From a checkpoint of a small mixture-of-experts model trained on Wikipedia.
Size: 13 layers, width 320, vocabulary 8192, 77.1M parameters.
Experts: 64 SwiGLU neurons an expert, 4 picks a token, a shared expert of 128 neurons.
Below are experts of layer 2 (counted from 0) of a mixture-of-experts language model. Rows are named router (the router's row for the expert), gate (a neuron's input weights, with its number), up (a neuron's input weights, with its number), down (a neuron's output weights, with its number) and show model dimensions 160-239. Each number is 500 + 25 x the weight over its row's rms, rounded and kept within 0 to 999. Numbers have three digits each.
After each expert's rows: "comes before" lists some tokens at least twice as common just after its tokens as in all text. This comes from a sample of Wikipedia text that the model never trained on. Tokens count by the router's weight.

# expert 17
router:475490504483508472471504538525476487497461520493541468495580457498499512466509492485464528469504505512486518497527537491473493491508468470540511470492488474464499481500484529457492500491474521499517490487497516505454522491478475470471483485
gate2:505522532470495489521499496510494508510476513486476497512472552505518452461489527477515505488493517498450522536493528458471491514515472438486483492520505458511514487522547484505489492521500488496488483487510524543559504534458494463490493545
up2:539499497463495485539512524521486518520493462506477485496468511474493458450457484503485470482481498502506505511509474504471484471488465454449468514482506475490485500518532486502459499494517471443492497493505522476500492484496482514449527489
down2:518479494498493484529465479531438525509491564474463524509503486492500522533512482488480468534482494478514512485540520479530471528520507535476530513540492531488526503482534477507517499475472497501528477518450499479501470523514499487509535507
comes before: " of", "s", " in", " and", ":", "ed"

# expert 26
router:477524525476464519505538513523500493556508484486515450537472508448455564493526500533497524497506487476519507483499509502477493486497520471510524521511513472525511540493448478486469481530510506475497551464497520483497526523503469480506491506
gate2:485523492500484507496515507505498510533471484468446485514493519514518504494534487488490497486479523514505483543469540502458510513525505446533480490486507477506528491494514499511509501540491503452458462459525514520532485497483523484486490518
up2:516514484465487473522548494539481533505512467478453506507486482485505508426495489499492493523531465468501509524489495508456478495511522463484520471489552473468511516521545512487502502491505484440487484497488492512522499488529498476445542497
down2:515494475505502494511501482508485507507481513454497507527500510486480516532548498502476501494529480467525442529536462519510475516543511515497521487520506510517508551526525492478480474504476485512535531497462502513443495508517502499496524507
comes before: "0", "9", "1", "\n", "2", "8"

# expert 6
router:483500505505499479512500496508499473493462544498509467493498475508465515476515518507526491477520512515505492483493465490515522477557510505518546482488537519502467463513475507443479490485502490536519472529477467477468471520508460495511514489
gate6:486496502500515499497506449522541503490476479508528513466501513473465499455490518509497487523496537503482487525520478534530519517503453500512520485462473499502487536514527504475479530516522485462520509499504491495518492509523503480486524558
up6:488433488521510509514494483495482489530513493499509472489526466464510489487482502477467545471518484502497533516479517491444447518504523468506532468496507515514504506515482508509546514489493527502475458447510569530478487469507497519535511466
down6:483525499536519499501514468505499473475460506528536462529498485504520502519460483481497486491521482546431529503529528502469522493481504490475490481455473506505529525533521521534503498536505529540487514476494463541511507517501526478507511500
comes before: "0", "9", " |", "8", "–", "5"

# expert 18
router:455515562517519511490474487472506494594502493490554501544518550503524488505522512537499519453480546480502529499519515511496485504491515501526523503445515495472555487480490503494484509496496485507515468454495481534508492503485519460553486536
gate0:505468501516514514509476536521511525445517521483549513506476490483525458494488524504508485513481490543549501490469492487514484555490484524457528524533525512501488503483496498531480514511512514502508489508511515477515457507488475486516526478
up0:527521512542496501498498509513462546513486495510507466499523507492480496521472483519472449515488483469454504492534528509527536500489505516467491488483476468495502529521549477482502466486479519483525515466498535512517463473505520497502452468
down0:448525440499483477472473491416512492484518524505471508480511512456494536471515496501532523494486501498496480494494453538519514509480491479527516547477533465507526519531451519497475544490512467512461461485484455467514526505495515490491502504
comes before: "2", "1", "3", "4", "5", "N"

# expert 9
router:525538546507500496521554474557521508507500484477473447493472477499512480495454466477497502500480452444555473486480491454488483484524477500507537508509537471475449537464512483484475516470503502517504516492506473522533522531506524467512511502
gate8:564523522452531482504490525519464501532511506479531456426491463515497472503509534530486507501480447500463511482532469504465500516527539542505463514505459488512522498490491546490501510522524490510497504511499528476447514493526492480460552527
up8:541510476470525485537502477514533506507456491462518443499528487473462483512547514513520476510501508516493523545489485481479462478512466470505509518525537513521489521525480481467494488503505505491516493514536496475507467517495507468451529478
down8:480520510508483537528502535487538499538522484491479474492488471495476438511556488492556463478484496529477544522452497497511520534494532543455508504478510526498488552482484507511506488459495528509544518513436515480508505477528509498462512511
comes before: "0", "9", "8", "4", " of", "5"

# expert 3
router:440482495460480489522497489488518517526489476515532480441460518511547523505508445486505503440466513511480479539478498518516544489484508482443481507509526496461527530489513453515510535552502503537526529501495529493467506516487492523512504505
gate0:483488515529473491523486516514498509472545464488526507523469525484511498473481530540506492506505513551506519508487469508478483515470506460469490508499519514517496498491522496503524481496532521502488492513485513503520478515507496502506506535
up0:509534510523508497458494499516511514521525471501476490494532459480483496476511531544466510520487499476432528499504512540544519471536460477443450507483500483535448528473511504499498488505504490495524562491524514486521470478530505507514457462
down0:464475457513512498489481471488543514479519495491464482457463489475525500502499543508500481518475496486504487503471473518496517504487519497499496530515501489515504501537522504475462530511497484480478497521501449462518498467477482514461485498
comes before: ")", " |", "6", "4", "),", "–"

# expert 22
router:496511468481504446492545503510533480530493549472507466530492449502507554450521473475515542472521535532497489480512519497519534507537502510511519496456508495522501512466539540467492538466486507474526479534472520526522520544503463471516562483
gate2:490521514485482503504491524551451490554453499463467485534501506510518479479536536484501491497465514482485519517514551477450504488473458448480454475510496489540504484482502493504477522542518527478482496470512548554553508488510512485529490509
up2:553492450489496470582581515483486501505513447511493493466495505500509484443474498494538468506483458470515474555483430496487480490494512480498499489497553451515492531526514465525484518479516485497482510510481464479487487507483511495443500530
down2:448475488487462507526499515483484488460493533450500524478469514494490492532503487435472492536497493494511489489468513507531504545537541470503505534491507502507466495499526516524503494482499480509528526491450497474485483507475491483482503526
comes before: " of", "8", "7", " The", "9", "6"

# expert 40
router:481491475501542446541521463484481510572510476468514503518521527496476506481483514511532528497477488485517444469475472530492491504518527490515502513470520521499515512509466521448470461490491503524536512482482463470512511539554520488517473485
gate2:508500526512527539512502537492510469521444500483518528508461486525545461454508489448504492482481511497449493524516527500487497505505496477491464486488476493515520501505517482531477489503491502477473473498482487543554500507526494494499501531
up2:521483475482492517525507526512496506483474456506485503514471478477469523397471512518524458480505506480514508509500478511527457484498474479489519484473514505534474500549536504493458491515503453489505487532504506499490501486496512511476519490
down2:503496476510451488536491480491488514511498505466497490483511488492472478569510481444475488482518488494493491476484533472491469497523546463510485470516467498514523524512512509509480494498476514491508522504470498513486479506490483491492516524
comes before: "0", " |", ".", "–", "5", "7"

# expert 43
router:526522483504504482514476492502490487506509491500550523503475498497535550486531505506488543492465501494465498558477470561480523492515515454453490493521510437482504481484495489485480494484480524419524491465541476514528475488555526489463466528
gate2:514468511494509520496504528504470496495460498478509479493501487508510451485544506493509530458507481505488496559461545515429503470482486479506454475482497452539467492516522553508499484515505528466516451515514508523550473490523503497489465541
up2:541485488456475509547552504522500501499494440474480529456505484486478535410493476510519478510527499496503491553491498473493499471468490472509500495517499477546460496558528507546451489535466441455499448521485511499548478474507480493488512502
down2:483487472518491485488486489500467497493477544465492515520506544483494492542491484469464492519506491460552493488485495524503474512505524521503538502501485526503502512468509485474485479495445499502511530508457517465479477528523479485488541490
comes before: "1", "2", "7", "8", " States", " player"

# expert 16
router:500470435503482442505482486513503510492501458468492499523491488537482546517497477485485498512513461567519489509499536496514536539472502466500524537498475539527530556540494521414511486497461508528518530510446473500533525501493515514526504499
gate0:472488521500516497527495532517501525436534529479552521519489480518508526520488538503511492493484477567517494535508484475526486534475476491472526494496517492508486525521534451519512510492505503526553494518499494495517483531539464497542493564
up0:511523512520522494472530515507459476506477513501473483512524520531459466496498520535474508553480525488463528504499538506523519440504445470467511541489484489497504528560523514473510516522494488491507558485507479513525511462504515509518468483
down0:460507489490524480474497524480500488497513505495451487474472523499500543501488514525516493497452532512491518470498468518508520530506494476497516542478487488505567494493533505456490496491500463519467532462472463541528514492494492483503465480
comes before: " ", " the", " a", " \"", " be", " —"

# expert 31
router:500431532541534474480514511467511492489501500512489511504509505512470512491501502459463506492485480530475508528503502534521561534543511525488468500516489521508480523543463456496510450485488500528493503497478516505498530541520467541491512526
gate0:463479498525480509505505518513497504472521502485548509506495516511547514487486523485468487493441484550522458510483458474501469537483489502466512502510512521527462516521485456521521497537501512533500507531491515477497503518494496492518540558
up0:544523526508536499490509519498466499505495498505511469510530489537456476510506479552492506514500490492480539529515556505529529469535497481451518479485505481512484546487530499473492486488534537446547525513498512484511471477517539508507453478
down0:442495472495498520467494495494500486493539500474529494445476481470497526489495496507490527476514529478496523484488479517496493528501511471504525555498478514511518479487500541474481517474496460509486531480468487509508493503494509487458452485
comes before: "|", " the", " to", " in", " a", " by"

# expert 20
router:484479501457489507528471492528509540474507497504528519540493508506499503429488491494468524535480495525516506546467529497472484486523451444451490538472520502515531520495490493490504514501476520524446569547481472472441469497485466501531508494
gate4:491447514479503508504477497520513525490497545508505487495508505517497440503516519500474512479518505522498509549486457526500518469509507493509520477471522495528504498525499451534513524531515502482471543525515482478496518494528471493480500504
up4:530533486535504488484484466482476457511530527540487485481494489510511565492535502540509502505515449477527517474489521465537471521526473566482479519491488456509483485520530520483493521456474515513512473492507494524539496474470479488517523488
down4:476475519528505512491496486479550477507492506512509466449498480510471503494538505519508500502503528506508494457531516478501477474536508553467517486488515502466510548463528459522463447490530469517436466438523494493520528524508484488511464469
comes before: "|", "\n", "1", "==", "3", "In"

# expert 28
router:512502476495487500536533491477498529507461502533519538491501498479487485462464499486530529493492536486577448525511513496513482480460523491509501500517506500540488486514469512495446524514512511510547516528526461477551482494498457486540476529
gate0:469469492519526499516482518480508555453511484523507503501482495497492524499437512513535491515520505558544487482494485519503488523450493521487498551492493489535478479509463459521478498480486487507508495495500499485510472508492495444517539518
up0:503507498473554529490493508533448504497498509468499450512520523501495496504504524513478510497487515475455544496482518515518484499522491457475475461475500489469505536537537530497549483497532480502518540496535483467485476493524495480502446530
down0:457507458510505530483504479493501478525517476507464511445511536465515517455508496507510498482484483458504542500488464476544476499486481456519541530498486489510489500504495496515478554479479487514467488470463490464486495494481507506536468528
comes before: " |", "0", "5", "4", "7", ";"

# expert 25
router:499508495503481515523526460489513465562495510450506485498483505455504506486471511471506474468532488486502511513433513537491527473510492519506542513484511486482519521520479470495509512507461460537511471469471497514473540515506501530486562546
gate4:535450480460510549500470494491505519500486550502508486539511476499516481518511493503465509477534511485519471546512467511496494486498500498507468500496499499500501508485503453506506456515485521482526492486504470495478519497486493517469499474
up4:527480526537488465501492512519501475502529504473512491444506494475548528510540531504538515460513472521544516463445494464520455508574524565523492509499526497503528484481536507480496538482517510495485492462531485521485460475467517468486527500
down4:483512532487496501473500512461548493505556480521499482435504533494472460483499500478471429561505460508481507501498507451483472495513488532514487470491456468510530534466554507530449460503532462549478469462481471511549509528527488520507484490
comes before: "\n", " ", "2", " The", " He", " In"

# expert 0
router:546477540485549514480550482494461477483489549496492510480510495470504527515531537524513509485442547516462482519523488498462470480466426518537550486474520523468514529488508538505489508476483505518517482501512520523475516501514485480503506508
gate0:494478529507501521539493504523514547468544507481549493514459465501475506486455538517512510467509456507525494501488478488508471529482509495466526497516506509561487494517518445489483484510499514496533512498469499489507465515525483493489520562
up0:491503495543544478450505500479488515500496476487506477550543512485494470489522504507499485523492520497442528514529507525552524496504487498427447498509474497507479539482533485502507518450482496500497517508545498501527481490484513476509473501
down0:482484491513503512508476512467486486476496521502489490464503517489516482455500515494471490486460517474485501488462481507532462508468506503512530540448552494496536490503515537482498542490480481540492514496470438503467520478498493520490467496
comes before: "\n", " the", " a", " —", " The", " he"

# expert 41
router:523524524511518552514510530486517437523541496507525507497486483464457488514526509526490481496506516466477489537519468515483519498467512490491477527453491456455501539472488512488529478514534495549517514472467509500425474514546497498470494530
gate2:528499497516512515532516503535461522527463476466482487525505505503513486486546512475521472504480501503502499543498495479495503495542536455509468508486507467506498478528536490531476490496500480461510479440516484554567516487508498474531501553
up2:554530477458472486542550500499501511519489460504465508484512506495522507427464518531461472521474491464498513521482463505477464501496489453503504478493505482506453491536525499494443504527512493469496484514525522479501474517496521517467510521
down2:489476482488494479495476470519491480464456564478470516483509509481538459557497495468481496529531515530518486510475490548517515539533497524477512495501474530521537490497497511481543500503462526533546505521493513495477512515451498469510520472
comes before: "|", " |", "See", "|---|---|", "S", "The"

# expert 37
router:470514456516511477510503503497544499505495517467464491456504506464513503497484481520515480549494492510512511540483506458501533491535495476527501466519499507491480493554480450462484485526490478529502506478506490523541509497517513493475507473
gate2:485504508497507525524525504515488473532467502442462475542493516495533466476513479517508491475495505530493524541491555483447528480527512478461487469506477518508498481514549509496481503515491474505505480449502510540551491511527516530503505512
up2:519496439452473507544546516504472504537513469476486487483490491500515494439502487511495488532492489505472507522482464486471523473475513471528471482491511444525571496483522504520465481529484457436486479507505503498505517477517520523451511529
down2:496489486514502490523475522528478477489481562437483496518490504455493510527488474466474471497508510491515460512524469496523455487529507505499540515505463508481502541477524516505462479529499504527508513497514498467471458510493489511473526502
comes before: ",", "s", ".", " and", " in", " ("

# expert 29
router:545497476514498487478492462525496491503469498520494517482493474446465527466504516540513492544449504469505469533518457510507522549489485485523488481517536503515495496496475464495492481496518452476523464510541463487506514524522491441527492474
gate2:528490541482495511491537501548484511536458508464479512500475505489537458474510502484519500477481525513493494524474554518476490466494478487509447466477525479502509501501520535515516480531498478459508452495507501533544513502494489499461467534
up2:527500459466484517544542504538508481520493467473489499479484480501506504397480483486497524489523502500490489549501484512478495458491479460495485492491531462536477488528535537536455477545493483462485477497503511490491451446525512501486492509
down2:502498481526516490495448525509462484505474507503477509505521500516502495547516490463498487529522478511566482492490528466550475517510513521505519504526464545484504524481493466484465500461460500512530529505467528481454477500512492513512514533
comes before: " |", ",", ")", ".", "–", " ("